python train.py --d_expert=288 --normalize_top_k=true --balance_loss=0.00396 --n_kv_head=4 --vocab_size=8192 --norm_eps=1e-05 --init="normal" --beta1=0.9 --warmup_steps=419 --seq_len=1024
Below are experts of layer 12 (counted from 0) of a mixture-of-experts language model. Rows are named router (the router's row for the expert), up (a neuron's input weights, with its number) and show model dimensions 0-223. Each number is 128 + 24 x the weight over its row's rms, rounded and kept within 0 to 255. Numbers have three digits each.
After each expert's rows: a language model's description of what the expert responds to. This comes from a sample of Wikipedia text that the model never trained on.

# expert 2
router:168118153164129090114143097104068126080127117106111120072103181165131119125124136104138115146125134121128114158148129154160132108146145146157205136147118157112137120149097118149145147106117128153131132103105120115120132134154139134174127148084157171158173106106141120109168135104142140130151100142111107124123126150155126090128119111176196071145121147110109103090117120096131126164181128148138129115147123081083097140146119122145155096146151122130122157116135140185128139108123106125116113151107178155096145148112105133132123134129158134180115129149067137119112097126082141141129110128154102123120112155139152163131137091176117108131110161095097112122120144124149131116124
up0:104152140110122108150150129129145125140137160121129134125101148138187155143107144135120125134114127106135112119151142125148094165106139129117128120144171150113082178103125150136130123132119151130098135094130110127169162130161105129144094119170165117079159155088134153133105094122128091111078112115161145128091115108106107144089087130107131096162105116128080080156190095134147125121128103198116142210144127116109125132122119093105098150117157131136137115129168094112138135114162126129111121148113116175178148126092135153148126134154103163126144158153138135107162126107145154143127140106100080120085103142106159119099100133112160135138141148123103098130144171100119153113160
It responds to: Pipe separators between table cells, plus colons, dashes, semicolons and equals signs between fields, as in sports rosters, results and officeholder tables.

# expert 10
router:118158142107164098132105134177154149158150148082186140099156122125106120128144112119170125130108104108143102145091123110121086117086162099172143138136179129109116140113090116147159141159170120156126114152147158131130103131135118142127125143102144122106084117122126102124120103144094127109140132128138117115171170111142113081143111132090156090159115142111121147085145128144102143118104160138133156162089126166104126118144130157187120146135126087124141115169099112105122157141143151127089119118090138100098151113154190127121108120131119140098090110071125109122144157126115125155074102133159110113115144146110127111131104147158096205108121174110140100115102134126130111108151
up0:113133151115131132169135138126150125146107126093136137149083173096148145124120140091137119097107104101143131111164140143115111128120110117146105099155133117114124142118108115093075108097103148131093143157154135078147113139118076110104153094116173138096112130108086111131116165131139109110139146090085108129151143102152109120123151142122167128189189207122129107123094124117078135097173139121156124157156107148108123127116095146126133088123138144127170134116137125145090105154174131161107148137159115166141133125166099131158125116135117086125168097121142143094139106173120148152147148126092068086128101140126142154129125099127126176130157117116159135138119138129122154088138
It responds to: Vowel-heavy syllable pieces inside Japanese, Chinese, Romanian or Spanish names and places, such as Yasuhiro, Chiu, Chișinău, Malaysia.

# expert 8
router:072129131142141149165146134158113043131127118123105157126075149130106138115130152148125169162177094128117093133135131108153120118111123154093112116196102171092110089162122150158076154133165117096165116165100116143158136119123139101127104128137085122162125090139140116100087156108117135127157098149136125150127111129164145114119117134135155096098146129108120144116123103156146175123127115098138155127151122123154114139168119096149118115174117149139145103129093160152120123125121180177084120152130145153102093123121157174136094121093100128132139155128122135095113107152134117150128145084106148131138122140146157143079143119130140134117114148129128092136102081143090115110099
up0:093149157167187158102118135130137128148122090117107167118179117112119162137160127120168138139116150107129153085085172163144132092075103082146151151173144088099092138128176069171120135135119131127119126125145089128105119181148098107124156118127156135103125152123094133110116129148120136125113156130074141099125135122133137111124089148150120152135128114126101109105114109147118148149127124140161154164095149166150111100119132128123130136107121082089088112123118140095116121143099154152139075112088109126145136157109155148141129133136093135074127110122143123132121138112104144163130147182119123151112106124130107111096132161130106144076136112161130078148134119133097138088086
It responds to: Dashes and labels opening infobox or list lines, such as Born, Genre, Phylum, Family; also the, a and his before roles and positions.

# expert 22
router:123116087115144153094152125165115123158137110123146171122158111156121127106139110136144069096144109118171132111134135099150139127117105114133149136105149147145150126115092116093089128164104102087124141135098142134099151144140118108110130159145147161123098069110135107133115140143133174108116154098117104126118110138112107145137146144173113100139178148114122164155112083139128161160093089125125102151118145149080100150094128120143121130101150141112134136115145080105095125156089102101114136128137135153120142154167116113121132113181146175134189108126160085124165152104148143127133116180126129168131142121143094191118134157133140102081163155113144100081096099099118148138140
up0:117081139140160081133166150124154096141155212175102102114151142098175120109126158093133123156116083109116092169142145146086148124145190121116115090118155114113142127127125171151130098155112127130116105161117126111140132118139124166097133126143128108074148144088104111150127142148134162118089123128122119095127123097129130137162095166098144090119109153121141135126161132124138106179135119146147120123148124143134102130104109161134083163141129105104089167137116093105120148155091122147111179113110132092086102112161113140148098113127134128153115138082133127135105145128155131140100077129148106165185124131116134154150109097137156154107134151130131166157130131127095151122105
It responds to: Short name or abbreviation fragments after a single capital letter, such as Ms, Sophie, Warner, CBC, Clemens, often ending in a space.

# expert 9
router:155140130084139095161085154104161160156155175136152098121152140111099145134145130140110116099117149098135107135119143140120126142135135099127122153112117085120118139122114159160119086127144151159115107157147092121134120089148146088126122133098114118106137134151118141151149103135104132107091175190114132161099179138131147111150119135092094143131115131126103120140126133139132108148098121178107161148112119126122132136116109135118143149124110186133115164120130119096104119143109176117124072120174133107144188115135158133101112077117139103075068094114182132121164143145134111122126163134157126092101151078140125101134114123104175168112118168183122117131125118102091104127117
up0:077137123125111090137128100079170122157134131162149085130118131139128130125150156145089126122160135107107135116121106176124102147121137133120123131134143114126102138178150131149101128140099194095102124118159165131132139133086119135123137107150114118125130135132159077105139112095141143119091131132137121132094153179148121129124095119169177125133177103115090134076128093172094146133128130133094130142137134146159105125130161183129087087126104110150093138125187091131126148130136110126091108137129124089159140122114138158139171154132118162170113141114092113115104137132126113158142168121144143157119094122098161124091132138119192146106129096114118108137057104098098136122151
It responds to: Inner syllables of long technical, chemical and taxonomic words, such as -il- in nucleophilic, -ec- in molecular, -or- in isoform, -ia in Bacteria.

# expert 25
router:135115151144108111149139169144107086139151125119149149107163144121108144111126116121120140149131147093130144085088163123168129109142106139126191119134146125147128147086089087090135148113150092148091098134085172138125129132090090135128180134121130165163101122148109131146165115121176139104122178152134141132102147125076142112122112141109136119103110143107119137131107105208118117159121113131114092128167108161090115172133098106093128111119155130096150120084099101118166150104130107113118134182136134149150133154176121128152158123168136115149118139140167149141086154080148103131138132133119127114150098092114091133091088118088148114128135120111127137129151114159141147103091
up0:113139107127133136122168120137116110122160125121136149151093167112171144129133148172168122127117102138118155140140155153137124080110139128128161148149140100101119119142157104159132097112128133093131114180161108125166132127120092137169110150137137115113149128119106101106142124122177095109135154143102112103142128118124133091126103172117124066162131117116163147100098161114111108121158108109146131108083100124084137124107115190092086130095123108118104136153155126119138122171177088128092153085141088131098157095129147142148101131185145097154155122117134137078157125142142128147113159137127138174092143088117131169163124131122167123136085119123171132149161155118161102095150
It responds to: Final pieces of first names and surnames just before a following word, such as John, Mário, Finlay, Bowman, Chauvin.

# expert 1
router:123063146095132102126133133115126111125089112145121105114096123105119128145118119130148123115095148126110102185130106083141097156151122143142085112125104173091134088117101140169124146159131111123086149175131113108083107111148120140104138140125128153130123154141145120147103080175137133098103191113148130141135121162123138091124118103151152112145117139132144119093113124162164153117148173126116179101121154153120096125158133175127129129154122152139110130144100146117118127106147139130141094109134137111103121114095138095131119111102104124099098121118147140147113141126155139088069145164175144109143185111117204133146139109166140179149079170125161111124132104120138151167114
up0:094133127140082129081137142129092074184135117108156153127103179120145160149159100162079132131142163117123125117143108151129169112112046084130178140101157128123147091122149129102095152151099133156145084105138106101113117148129128057119112120172119092134160119121140143110128125134114170132089149161113168113150133151124142175134138100133117147181154119121107096166103149145094140124135116119139098137124131112147147134090161109163118152090171098122141129100150142159081159133122097114133113091133171097139133102147117106181154124141162150151138088108120108116125120108133123126125130116133139091105131131105130120108119132116133115087124115159123121143114109133139119125101
It responds to: First pieces of proper names and words, often with diacritics in Nordic, Turkic or Baltic text, such as Ø, Lithu, Bri, Val.

# expert 21
router:133098117096125155155120098145146093142096167117132096160098104144095128118174135166129143145154127164108128104092142118108156113103151155119058073115119125123122101128149149134067115140114162107143137143115088103138134148146126076134127119139140100146145161144142123152121136113129156166145097119099114138083121123134116120148160137158074134133152148147118103146155135136103136161142129094167093103162146140126114156116110095109101089116105111114141136156152173127170129124099105150170116101163143163113143137133125166151109175111141123132174143152124127118127154119125142148164167151093100133158127105142129142141149142066111080160145068129168122139140147135106107099128
up0:123125124099163134082106076145143124117160078093130160111099175135157151095180130130122084135102126096127127061085099126156136138152141099094129135160136159074142137111171137128141122119187107104110113142083079136090091170156141138159147093125116147119127099126109131120118113149144142097114131154172150149121132113115108072149130128095115131169130180118117106132107111139133121110128070136181140148146131183122128109115094178077172146126083099126135114130135114120126165112165102152118104120157112165106144111135124162118147120150108107140130153137140137135122158101104106146115124133140140079130131126136153137136132112142129150106138158131144127145140142111123144143113
It responds to: Articles, possessives, numerals and quantifiers that open noun phrases, such as the, a, their, this, two, several, and possessive 's.

# expert 12
router:132102121149104112106130119098151159173124125138140121149075095136176119100147148154127141151124137109119142129111092145104129086172151128135122165129119098098125158147184128112115156107163150098128137127132129136138165119146091163127172117137122116101115157116116123120147136165110121096143086141123129068107141127089118120160111127125109167104139131150149128126112117101110123118151076112173098090146130131101137120061151128122116178144133153118139099152107147128117126083133103121160163146110102146112109129098159150142095148175135126101128132158111153154087129120076089173149092138121137101102091118156157083142105128153134126150135081129123148141143187148088166146118
up0:124081105103166124116145123114175141160182092108114144127099136143140126137189119165132143121140046120140148119144123131124132136131146143105123149141116144123156120126122108140111136134101120115150120111128140075118106083148076138125079106127096087113112121108108114149104100144090136102131120097153126125107136126136108142138095151106125107137135138142134112142176103140153154143095138165155147098160155125137119124110088135159160144123133145143093171176155136137132120156095145135146126143199077135110157189138133076123117112103124136116114104141150127120064150111153154081178122139126127173146146113136105167142153147103131136127135174148141125130125101176103121150135
It responds to: Whole verbs or verb endings after was, to or he, such as became, played, made, used, learned, producing, garnered.

# expert 27
router:110152149137144167122171106166191177180102159127145130154098102099168122124122122129147115119128128105148131139139144131152149129111128127089117104093103138125121126110141117134113083092086142108142162144173085153145110128125146123149143137149130127158129119115138143144066138129170100188098108106148131167121130162138138130093138141113154123130106116149139062123162163103125089096145109121087193157137100126099085115166129118145141149094128075103136159109134110117148117144133145161166094115150117172094119147138106141126118144112089103135114131148114099111156122137142138095158165101119089109102091141139104091140118122151114122142113086100160154132132137116139102132144
up0:125132073125120143108160129114116119087164137132136163171130087156139125155123066156155108160153092144146164090140153178131080092085116111116159138127130094149120156154133114124167137157121130114131150129091151156140168109131082149073134119102122148116115076170113151107128136110127131147146109124108099081128186093152134129149114128138123126067121084151128102134165141131126143138134101090138139124130144124119154124093122140137139119135141114139157147150145169150175100105110107145103101119156112103086131122134146067158140104135113109114119102142098119102128105128117166123135146150148148153096181149124135100122111165152158120103138155143120136112129178116131114169109
It responds to: Single digits finishing years and dates after 201 or 199, such as 1995, 2019, November 10, plus some short word pieces.

# expert 18
router:132133155175136132121110183100093105077132079105112115108116132181105150084119126125094130148108115129143120105100149116185107116165158123143167171104117131153121133150099123085145134105122088153133115140125154141103141118109136148097131149103117163123111121131124096164136161094144139163109134106157149082184131107122140097128129109119172149107092139091112144132132142102115133165127131139158089143147163139123160131129131149132133109116169082128125135121105115147114148110162120113111136149149177070133115179123120116147151103146161143145120128132084147167117103111142128144110113108108122172157109175122100177102137139141146134096107148131133140114135152165184144172095
up0:097178097078097140114138174156133106138167140146169149137191202133132125149132112137115107104180100131144111133115108141168157109099073099101122146146155154127130120127139091150136122137120136145131096110108132150134112182142112153118129081129124148077111133131085150145117098149095181114145151094141141127122110142134141155152137136109131118117155101109203152121085116156116154129093099124097123180104114146134095161102110171124132105157121125080145153115123120105129135105146141120136139131104129146154161108102127096099113118170125108110134124126159111124121173136107111092104116133142150152121117128113137134097109145149138142149150144089114159106129137122136104067149
It responds to: Line breaks, pipes, closing quotes and brackets that end a cell or list item after a name or title in tables and lists.

# expert 14
router:150136140146158134151095153129118129106137091138108165103165135130102175130106130135105126127112117158134123112146136092150139121095109100107082087117118084143150164111108119122177116110130122152169128142146085165148118082128151139087106143081126105151098147116131125114128089144077150158133108134154174132149131076160165145142157157068175137138127131118095117171164175112110112110131204107114154123112145104166134124126080117143168156117146148126139163098130119115133078123155160116142115152141092121164059151124114127110145122100131095117103145128128132142143109136105129149143137122131162120118086151130107101152118148151107142135132088141111102132155140135135123100110
up0:143113105128140092113127126117118128134145155121131147127156145147091137130141127116148135115122131130109166088112115089117139121126096139165156146115114156123146141130130122146113172176109152135115104107123136129078155098130148127148101104130133154071086126120145162173124155131108147130132147112077149107121101108118082122108124120115132142139137113106093140132164104084103174145125148131066079139149149124106119153069126132116096132108140119127162137158159131185168101111136082089107168133181170151099139168138104102157081142143115148119172096138138125115074124117119141136165120168168157122133168132140162131121156131154137141065161122139116092104105093127127119119148
It responds to: Final pieces of split words before punctuation, such as -al, -ation, -es, -ers, often in track lists, chart tables and taxonomy.

# expert 13
router:148121127156086069093106109094143146109131189115135093131095097122137111153127136077108140134099175161124137147141120125120108179126138130123136145095097083118188159139158111100170133152091168122153166097174129139148127144101113171128166125165161112104143160129114135123140148140128114092126119162096093106116156128114115146106126167194074159123136114141137133083140140095109101107160125152137125139130127124130143104120171149115149130104114114134133102132146132099130103139135105171152119119123117106133138103084133139128111176139154103094155148120150121152119092115089153116161143118111073117109088146133128124129123124133142110133114115167107127128120174165102165151106
up0:135097130174127117136177098133132141112167144140145144102094093107155126125150151113117078127089119117106164131115141115127076101123115155129123139100136095147139121110134118134145131130109113117109142153126143136136105119128117097155102147151135143108093121150102143158121116112117126145155140133144160139131145154102139162087159120095149136117113084066135104139085113103153105164130090126134138133166124131121137112096109125170073142103116167159142199161156137131105107140155104103141121115170153143106129126135164115131134113138145130120100125138091128165118134158158165128129094117112152155233143118118137057135168079134147143094126114115134140134162141097154109141166
It responds to: Sentence-final periods, paragraph breaks, "of" after "one", and auxiliaries or prepositions in prose, such as was, has been, for, with.

# expert 6
router:156156142127196092132119146120132173122084100172152167113159139088103125164139125130128134170092117139146128134153100128109174142114182143123120151087094147149157193130158137146125098134156141121095111111140161116153146138151146107120112123135148137146132153102150094104112103112124115150110081080147111167110132109184138152104140113088113132152113145101163139106112149138105121064124108129157109125110130172126100123147150130115119097102112106104147146151105088147088119123123149123147124138079124104164166136145086100110129114091098123113125142099126111115122156135161105114091146093132122125138117152136160164133121096156086119137107154147151133143140105107143183134150
up0:094122108099167165119129145146128163109111129125136102052140129128149164171196126104104111165174120130134165097090127139148126130113121125187109119079109115157135134112155127118134119159154108130138152119135148131102107171124128090165127148098125138144097155122087128118133142145129183091125098116153112122105130084154123130086136120105094148121118120116087129134160154116074095124136126143120115192105157125162169124084127118096082120094131099141124131122147091123170105152152140112091122124139123117097151098144110143143166116156158113130098160123154149110117122097129125173113133153115136135137175126125147115082122145113112133146135117166122161133154152137118139077109
It responds to: First capital piece of a proper name or title in lists, tables and tracklists, such as F in Félix, Wil, Alber, Jef, Man.

# expert 19
router:112124100092149145136110132167089104139179132152127110174174110120131066102106090141136125159147154142157117112145134126144211109122103164124120102116127115149132104159161145123183149112143121115144127107121147136131135161108084128117134139120145100116101144160125139155132178160122116141111147126087148126099117088137168173158130107160125089112175128181136099143144158108137089123147117124108102132107112084129150124108157122134116133104121129098156137110166120116098123141108112132125147142146133144102127150129163059125092153143125149121161139102117127100207099103151111144146132175119157094107112097112118119131115122100147096124115104111127157135105116114123088149161
up0:137144147148165115141158159156139105131110112097114120112106115169145123155136134164106137126134066099130087178114142140164139122118154130121148159156136123091122136133146099186116110119115101139094156110121162126113091101118096103168153121114122101111091147136129170129093139160158126117170090108161150117120099138126092140156122146085124136127143122113152111081118167122119104105140126130099132142101172157093105140108129160125134140161053092128144116103086119132138144144111152135138131124143114097076110096140142126116156117117125136153136136119159132120172132177133159076153095134122127140161140109121109111169110161146132141105135097076187120090147119113080135149145
It responds to: Prepositions introducing places, times or roles, mostly "in" and "as", also within, across, throughout, under, towards.

# expert 0
router:150104145134078135101122125112098110092118140142094144152115114105157134130115141128121131128108147133156116130150165090137135165141091126115133126118120123152114119148145101100121116133114131111185156089082134161142098119132118137165119126152120106089134172160135153165164133147182109146153144171115093121129110089123118162136097109136079135104131141151151097129163135086165117141138123130129182107151119122138142135108093190118130131145167094114142121178112169137140113149157115129147174144089104091096136129142132124105184120111149133152151104105123134164124119140114137155168114170105076130097126145107137106121146158119168093153141077108063098093125140142104140110140
up0:092103100161144100112109080123155135118170114119126131113151126081138135147110136086126104084143120087122129121131179165123114150177150132137110165124104136148121121156085124163150121131133120090129127104184161191128112129098125114061133099152138102150141094146146145066141104200161095149103147135121135131102135111092089109174129094088146156111134093099094138126129127085139103109116138118149136143138127140090128119139114184135138149177144077152135134132131111128138128127111142114147126146125152163140124120115123128125165140122153129116087127078106173119149144139138121124110127163152115116115158124113100104096123103128151144108116178152130156138153146124116089140139
It responds to: Commas, and, which, who, but, when, also, and sentence-initial He or In that begin or join clauses in running prose.

# expert 16
router:120110136137070155127125137150108141116110132136134124149128129129161108142100114132089072113094143159121129136142143142097151172102114118120136141174158177116112141129112134135149127134128116135110096130137125134169119154159148141173121097165152143094153128115137105097110100131132067074112179095095120178156141140124130085172114114097114123078081121118172127136160128174125153128094132121109127130120116129113151093131138149176136119113109126111138171113134134116147172112157166132096137169136099115159099139158142135135092128157124131124090097093138119119102172160123151089084105118167132126140100071113076134133114111102116164123098149136174132105130128106126119149152
up0:160109112139135100153152121154107088110135149092149146167107130130155171117164110131117118136132149135169116160145086147135127116132136125128129104147115112133160129076134119123118092157103086149139184113113161145109107155141105127144144120072112085120138131119098148114125161178138124119148119150140100105134093122181119143129127084123165112095171135102144132148122112127141152081170119097191091095124133119143116106109109152157128148158152091112131128142084149120129151143115093115123143082115106082082089162114168142150085111130101088121133119153120136114186111097159161112127122136131085127133106139086114102096155130118129129121145129092142153125159144129118180151125
It responds to: Capital letters and opening pieces of names, mostly Indian, Arabic or Thai people and places, such as Bh, Moh, Umm, India.

# expert 11
router:103171119136180155069125084128112116102092100108122105115124125133131153142103117158137150145123061137179163099111116142093090119139109134144162127169139132145067135137152099118155136136156148152119135091110156113117121143129167174121162130129120180146107131156139106128160166117105151164101123129136147151120105133111136106182154106129122116124150096078109138131078129112098121132113120122126119143113172106180142148093081113130145105089111128135130120137111115161139120147105129111089125105113154109136120134115154096110134069113143117171147132126129134138111139162164125104127136128103162177138138170142126128111116162140100127117151134099089113125164098110178135110080
up0:102135158121124098159142143106153122099154135132118104123116120110135137160118131118159134164156102118104135140144134079131136155116078153135122129118120150112161081111088159127107134100141120128157124148150134114176133182109133130121102172155043100176121140123133059140134121099120140091147078120167130111115137126149109141093123112146136126153152162106143107118150126133141143097121112093146143142095128121115141093147111142102101143169113129130169134197136172119100140134136160140132146149088143142110112100091105153149131140147145087113154111111108147136168104125155119134148140134079142076091129106139193092135186104135145123125111097135150130153117147142112141088136
It responds to: Section markers such as == and ===, paragraph breaks, and function or capital words inside song, film and book titles, such as To, For, The.

# expert 20
router:112114127091129115093163090139110124108126129117084166113140151156153134149136120087143134137098138102133124099158104109123142114145121100166121161109168156120121122133081096108127134122097097165095098167164086104116124132146096167109098152107105151135109098165116137127108145164127173109126164093141123116155095136124093137099133135119157129166095135171116151149103074110108119110110171145123164148101142130171114110140157121154148104113113144117149127120107104162132114134167128117085158159188153112083131136159135137135144122135111156092096115070098106132164157125106168095103114135145132121141115110155097155101154143128106169130167175088126108136138138145136118158115
up0:111142110126089119129160080122166134137136190132142094094129126121168131127138135137132103069151117077154143121112115150134134096168116124125098132141146138148168120147161105124111128088094145106136143093125129163127108123099117082148109131132108153127107131113118105116142136124093175160153139140142172144094129121146076133137149150136140120142126170129127139139099104147133129120138096162118124117149132177098102127109107112105180108110084108106121105122166070099119107187132097093099105111141134108142151096168088156142174123159150155138146136096166152110157123159158145153112126137064137157124132130118117135055153131115135123158138148150153160146126166140128126101136
It responds to: Digit tokens inside numbers such as codes, ISBNs, catalog numbers, scores, minutes and coordinates, plus nearby periods and pipes.

# expert 5
router:144157101153170094130110083121130127151144108141086117132166172098094142173139121162091126140096147119132110145125114154130084114155106102162102142132159123156159137101168141108139133116127146143125091118106155126134153135150126155086097088162109133146120104087099143078080087123076093149136149148142133091137114146124148153119156124102123119075134151110130132143091086171142148121089125158152117132130097163128109121125130135117156147159123144136105132142146141133153147128161128112123120109124114125183106129108075116165180055143085137115108117122179126147125123159165162091122116098144146138128151111100099157117126111136119175115140157140137134118105120134131129142172
up0:185106137136106111144128144163180128123145124113137070140086105144089156141107162146102135130122145136146109113127127110126135139142146153126122121140169133132097133086080134088114129083172127135101127164136139152105114091114119118147119110086106158102114124100123171129142103079150160127149122122119144115134123122094131137112158140125120121147146150095134117134155147160152091175145127116145118102099134115137173092184128174121113164131123126078160129120135112097158147141136105151123136166128138123114097117092158123129154140098133125124125127111170099137127086175118163165117077116138120138107128098061107139141158159114117163124080125098128165137188110112105144073117
It responds to: Middle pieces of split proper names and rare words, such as Bach-ch-an, Minne-apol-is, cl-ov-es, Mc and Sch surnames.

# expert 31
router:127134132135100128146143135084145167143096134145102165150115120139133099100081118083149131132141094135093124148128117164136130136147123118151102178163139146147085120153127154144153104122104082123165152171137090103100103103114123150155073151105102099102173094128141139101106141138120107080119101120121116160141135136127106155110107098168168098165139083124182163126108129090124142090126121149118165107159114131159137152150168107138116149164138169148117119095148140164122109121150112084118127102127151127174089092125119141128083139109135158151092111135146131097159123138108135110143148111139122151165180093148148141143158116123143163091153143114119148139134095100114100133155
up0:138136102066125098124102130128138110123156143111188133157156139145147128107126124112125083165107130142112108103123148154121140068111131168120135172181112115077146157141122110091175107132084123107132116122128132133140099140130094124110124159112143103104095123147135143160147122120162107146112152151143125142128089115158094129160130178142135144140090105121162122116146144118142083117075132111128109081170159148150094158131125155114124119144148137140161129150124110086131138136159104142150154153090117123129165109107119130099134115137134076098126129176158100133133134119159164125109109127131153119143140141132064132120152151143220149134161107092152119126148152124083102122124
It responds to: First three digits of years in dates and ranges, such as 201, 199, 181, plus pieces within vote-count tables.

# expert 23
router:144124137106130166132116160129141132149139153127108093159139149104136139118150096141082130119140155136136158108099149124142122110155136071126124109102167119168134092141124158148120106124138159139147147101150113099159130117121132122134135163120108136122114130101144094078164111143103139108139137112143137134113115160118145104115115132086102142171173138107098174161081127121137163161124153089125086167127110097157173169102123090102151111115119175114147093154146087128171049087181112111155146105155127130126150143138094125128076150134125094114137145132129116147118111117149096169137173168129162094146111114115116101158085104129146121108146112135113136145100136099142087114104
up0:149133142148124120106117126085140137109157149116140132095108134102082108123102127131125153164144139149185144093144084150085107091136119149166115146143119140118158127105156120131104108183091095114155159093132135093155162118123109149127136115151140075166133133153108149182117103117081174140128136129159153107133138133117071101154147093126129133131113093159151137129106176141119130130128089103110150109154122137094108071123154119108097121116127086149135130123090138119130117158158118121139122121100102115173126119134112136134166128144175124176123076123090194166118128145115112143103109130122164135111190152139160135107080107123175126136126131144149146103148138118143138122117
It responds to: Adjective and participle endings such as -tive, -ary, -ed, and words such as also, only, important, largest; also percent signs.

# expert 7
router:116154140136159135134117137134223145160116127114133117131150143101141098145162158110131126130172112130090113143159120163144189077127147145113070113117116110132127126143124110128143136141070166145123121121131131118138138158112130099123119109154128082150125088100105113124133118090085106156111080162145139124162083101151097136113170176117136139123101129125150101103109130090135150113120127121136190124126083121161115109155136144130107144121155098099126165096142129112120142135111168124171132130126101127162123133099115143121145102127131117186141117167139096110139101117130115139132115070074118164117092122110127110134128101151110151142142080147177132180101131114144144124142
up0:143141109144119143147109084137118123090143192139095104123100110169110124092127117132120158158144168127089133170094155139150162167177094160114115145120110113138122075142149133104116118063127122123114145116148097130113104144178139078129119116132148113117137135093148155126084105119152149143127128087118109117156144145127165132138160117152107151100157135136153110155134092150067094159148126149124143141129156086134151099126150150065160086120066148177111115135097105174155102133096099121103118126149149159121149131126124121156147140121142113137148116169125099099142106129075116131142150154135139123107121121163128119141158112122121124142119077117112132138123092156142137092127
It responds to: Middle or final pieces completing common English words and names, such as tain in entertainment, at in Beatnuts, law, commissioner.

# expert 17
router:141145062094102152170137113136114106071163110093128112087115140142108157118126138159135119139149124159137143141125119108114103120103114131128128131152141126108110108128111152130139167103161145136138123112103103137122117097098138059119112106158117105135111072161142186122122147103127168147138189123110133107114155140157129165149134095120159191084156127130126160186118139158110116115115112090153137168118147115127156140106145143104120108126087170155119086080141135122103146142110097118099105155134161160149152105134123102141165153141122128125124135153159132084120080147132120115175118143142154120149173121146109130090101165093099127141139124139108131149156086111120099121129
up0:115106119130147093113135098129153150142132129106105106146151117124145108131151113136150197105096128136102111110133129133150179134143145126092149132125114102042120142116139109157132117140127140123126144121175167163140115140141145111117137151137133119119164165124105162108107110132127091135175102084137130150091121131154141095122121114157113102142172125107140129087080129135101124144134148123110112119100115083106096110137125079116113138121109139143149109135165133119134160132110117156157129107136149152097100127181132138137158128129149104070138111101123152087169128165076139108138167121113087087112130155100140121112131105149103140136172145113213095133117154147087096100176
It responds to: Line breaks and dashes starting infobox fields such as Country and Language, plus the ′ and ″ marks in coordinates.

# expert 26
router:170139156102117124111160141130136133173156143140140140190099108119184085129123145142130120060128104087116157138134115128116142138111066125090126109085135146134124149110153094157144139154119129121137149103146100143110123108129124111135117116090111155113140114122153117173116129138137107127093121091147131131102092147156113151141075127099087146167130130153145128122130143094111143113147146144115149132109126162095119134150142110108071168116133067144105111142127108160130109154136110112127149169090122074125110136172130157107125127111179125096168134124059109142128180142118090112121091149171125123128148169128160128134137125138103115154121171144084153153091146145111129136145
up0:131119098134121065136116134131126144155141133123129133106144143128100137156155168191104154128134102122118120171118122116131146153106125129150094091104120128172142161114123086155099096200119184140135151151111172143144170133081119111141127126144116116116120164085129116135125147130108144091136106116102103133084119097109147127094139120147122131093110150150104079126163138124153147129166127145143119109128180100100112131136143110117185142120159113122134131130171164108108161101088148105118084113125148129155125102132097119154131138128168146091129099123122109140189127135152147103085163128105118130132109135109143145110143181097108117122187140122108150106113170149136167149171
It responds to: The infinitive or directional to, and modals such as would, could, can, will, not, followed by verbs such as be and have.

# expert 30
router:129124115097131144149086129128093101104130116160127111103136106142169118148137134107133102122124155168119137129105113127099095168164125174125096094167132119153121141096129113104170106092103098153102135104142117112112133171138161147133120100143114095157104125120137133136172102115136126158162160166137119102135110120107132135146144137121112167097122144145128103138161123118132117131135099110108181112101153160116172098129109160112167083100130095110147130119102165132090134162126102170127124082104140109145157112118141120112130162123105108148093131120109131181150109135151159138145106135138121121171198148162106096117094147057113109115126081110125189147192134145120145119126
up0:099101132129134123152132151093147160111131149123162089121094104103152115097146133105133147106144161091148136128119169131103116129139130094105138115129064111155196128086133156154117127119154140072115118129132155130128121119099148118169131134092163127083119144078092115144113068138136125118136169157090103124106121151139105122066133118103151152123130155100114168148158138113179110110148105137159082161109176108136130115110153108120159101138108110124134165146121143117156118147128121118184103066104152125136161102152144118163150132159185101122140152133136143101137114114126166161152153118114071129116138127074155113098109138121137128102124101136119119118115122140121121146135
It responds to: Periods ending paragraphs, opening brackets and quotes, heading equals signs, pipes and thousands commas, such as ). and ===.

# expert 4
router:133129144146127146137115132141124157125151156151075172151129127098090121116107096133113092133152138125133118103171102095117105150135107167107095129085157144128132127136120124177110121109134117111183146160159158102112137147105149108118111153100163116144174153147134109094116119125125136089149058073154112144128123135129138148092101099144165082184109111119132116145149137104193142117123124080088113161157145094152148091157126096147148108142134167159109117133178128096103122104137128137162140134073146131138141135094119135107118140098154115128156136136124117107119141152127133111077154111161153119115158132113165098145170130168116129138105133120135144136101101076131136091146
up0:139118152125152083148080139122134114139153150102127112150120150118142127127123155121109148169111130119137164155131100125109140132143120106176121158095094121090129062183156125121097071128128136133103110139106168117092105115121140174151110124138140128160144121118115164142139116133140164124136128124153121119152155128166189134080117139125124139137120149124114139133087127160124134163107143167118143120095094091112114139164122135110127175134109118106126135161127124093127076128109077097141084071159133165080087160117115120150130135155133121169116104118120098126112111126119127130111110153153162131075136141127140115090182129042117149125142130155121126147119119166112172121123
It responds to: Table separators and blank cells in sports and election tables, plus "on" before dates and labels, such as "| ", "on ", Coordinates.

# expert 29
router:077087116151062132165131164122152134163111133144167085111160101144134151123149122147149132133129155121099139117139149169098117151092147128120138119126124103139122130139150162095092115127114099144120133100104165131161154099110128114147190142111152072149158150121115147114128110154149133136152097129100176108134118091109143114088137109168128114115137122172119142141130098137142151141154099153130067089163134088117147125092137103092160132155124132105119122110123114172133155104107122120171143131128053143104079140145147136148124141156086121167108150155151144125150130117106113129144165152053139111133105138128138135165124123089121105144141099133122118118131175118096133114134
up0:143126151129124134127161148105098116118134134116097124127114129121189119128085137173142131141108147149089142126131147086107125063125132081117144126115121109126159116221132066113115153105091135118130123112096163137104109139151115167111122144100133137138120149126088120144141139122185149127136149110118121122117171114125118130177083119132180143131117107125167115100155125133127124138143139099099117147125122150130112145096085122132117119143104107145110124168112127111139083127094107111118147126131115114170146084122093135145131133153143167078168118111164152150094142141117114144149068146210129090119118126152125112127109155163139113153115097139166170114101169110130138117126
It responds to: Endings and heads of plain nouns, such as -ation, -ment, -s, and work, number, area, right before of, and or in.

# expert 15
router:140154136145127119131125135106212201146126103168130161155130122110144117139113159111139126148119140154102133157144092193088145131121138110124107152124111101122151146111152157168159144122141169103140117125146132121086141098140149114166091098114131097087164157098149177127102112133179072135097109117110119125114149152113137132121129142137119149111107098113151093098152176110157095100146120124107156109110092134122128093153122121117110146129134093128098134132132125132136118111127126125137129067120085145128118110099094130102112080124098124105129143139120151134119128093131106135129103124145121152084124142095125101163125117174144151147083133167140206128123116116150106154169
up0:140076117108096135141146127125132103083104127104154097142126146125118129138171132076083108150106154165089133116174110122140126121109107126114124120134141130163113119141172141081084097169145157135132130155158090123157126139118126106131119145136077101136110164106146155124117137140125129138119139134134138110144133105122148204084138129129122156101111134089123139142145116133125111125117177119116130163179114109113150128103182138100116110091127106130128126125156144153144104128097114182160094100156158142171039112139107164126128126136135104141102123141103139115111132132075144114149114111119121160143124129137154100095155085114150138124109129172083155112205120122138139132143
It responds to: Opening consonant clusters or stems of lowercase words, awaiting suffixes like -ing, -ation or -ed, such as sup, cap, investig, oper, ac.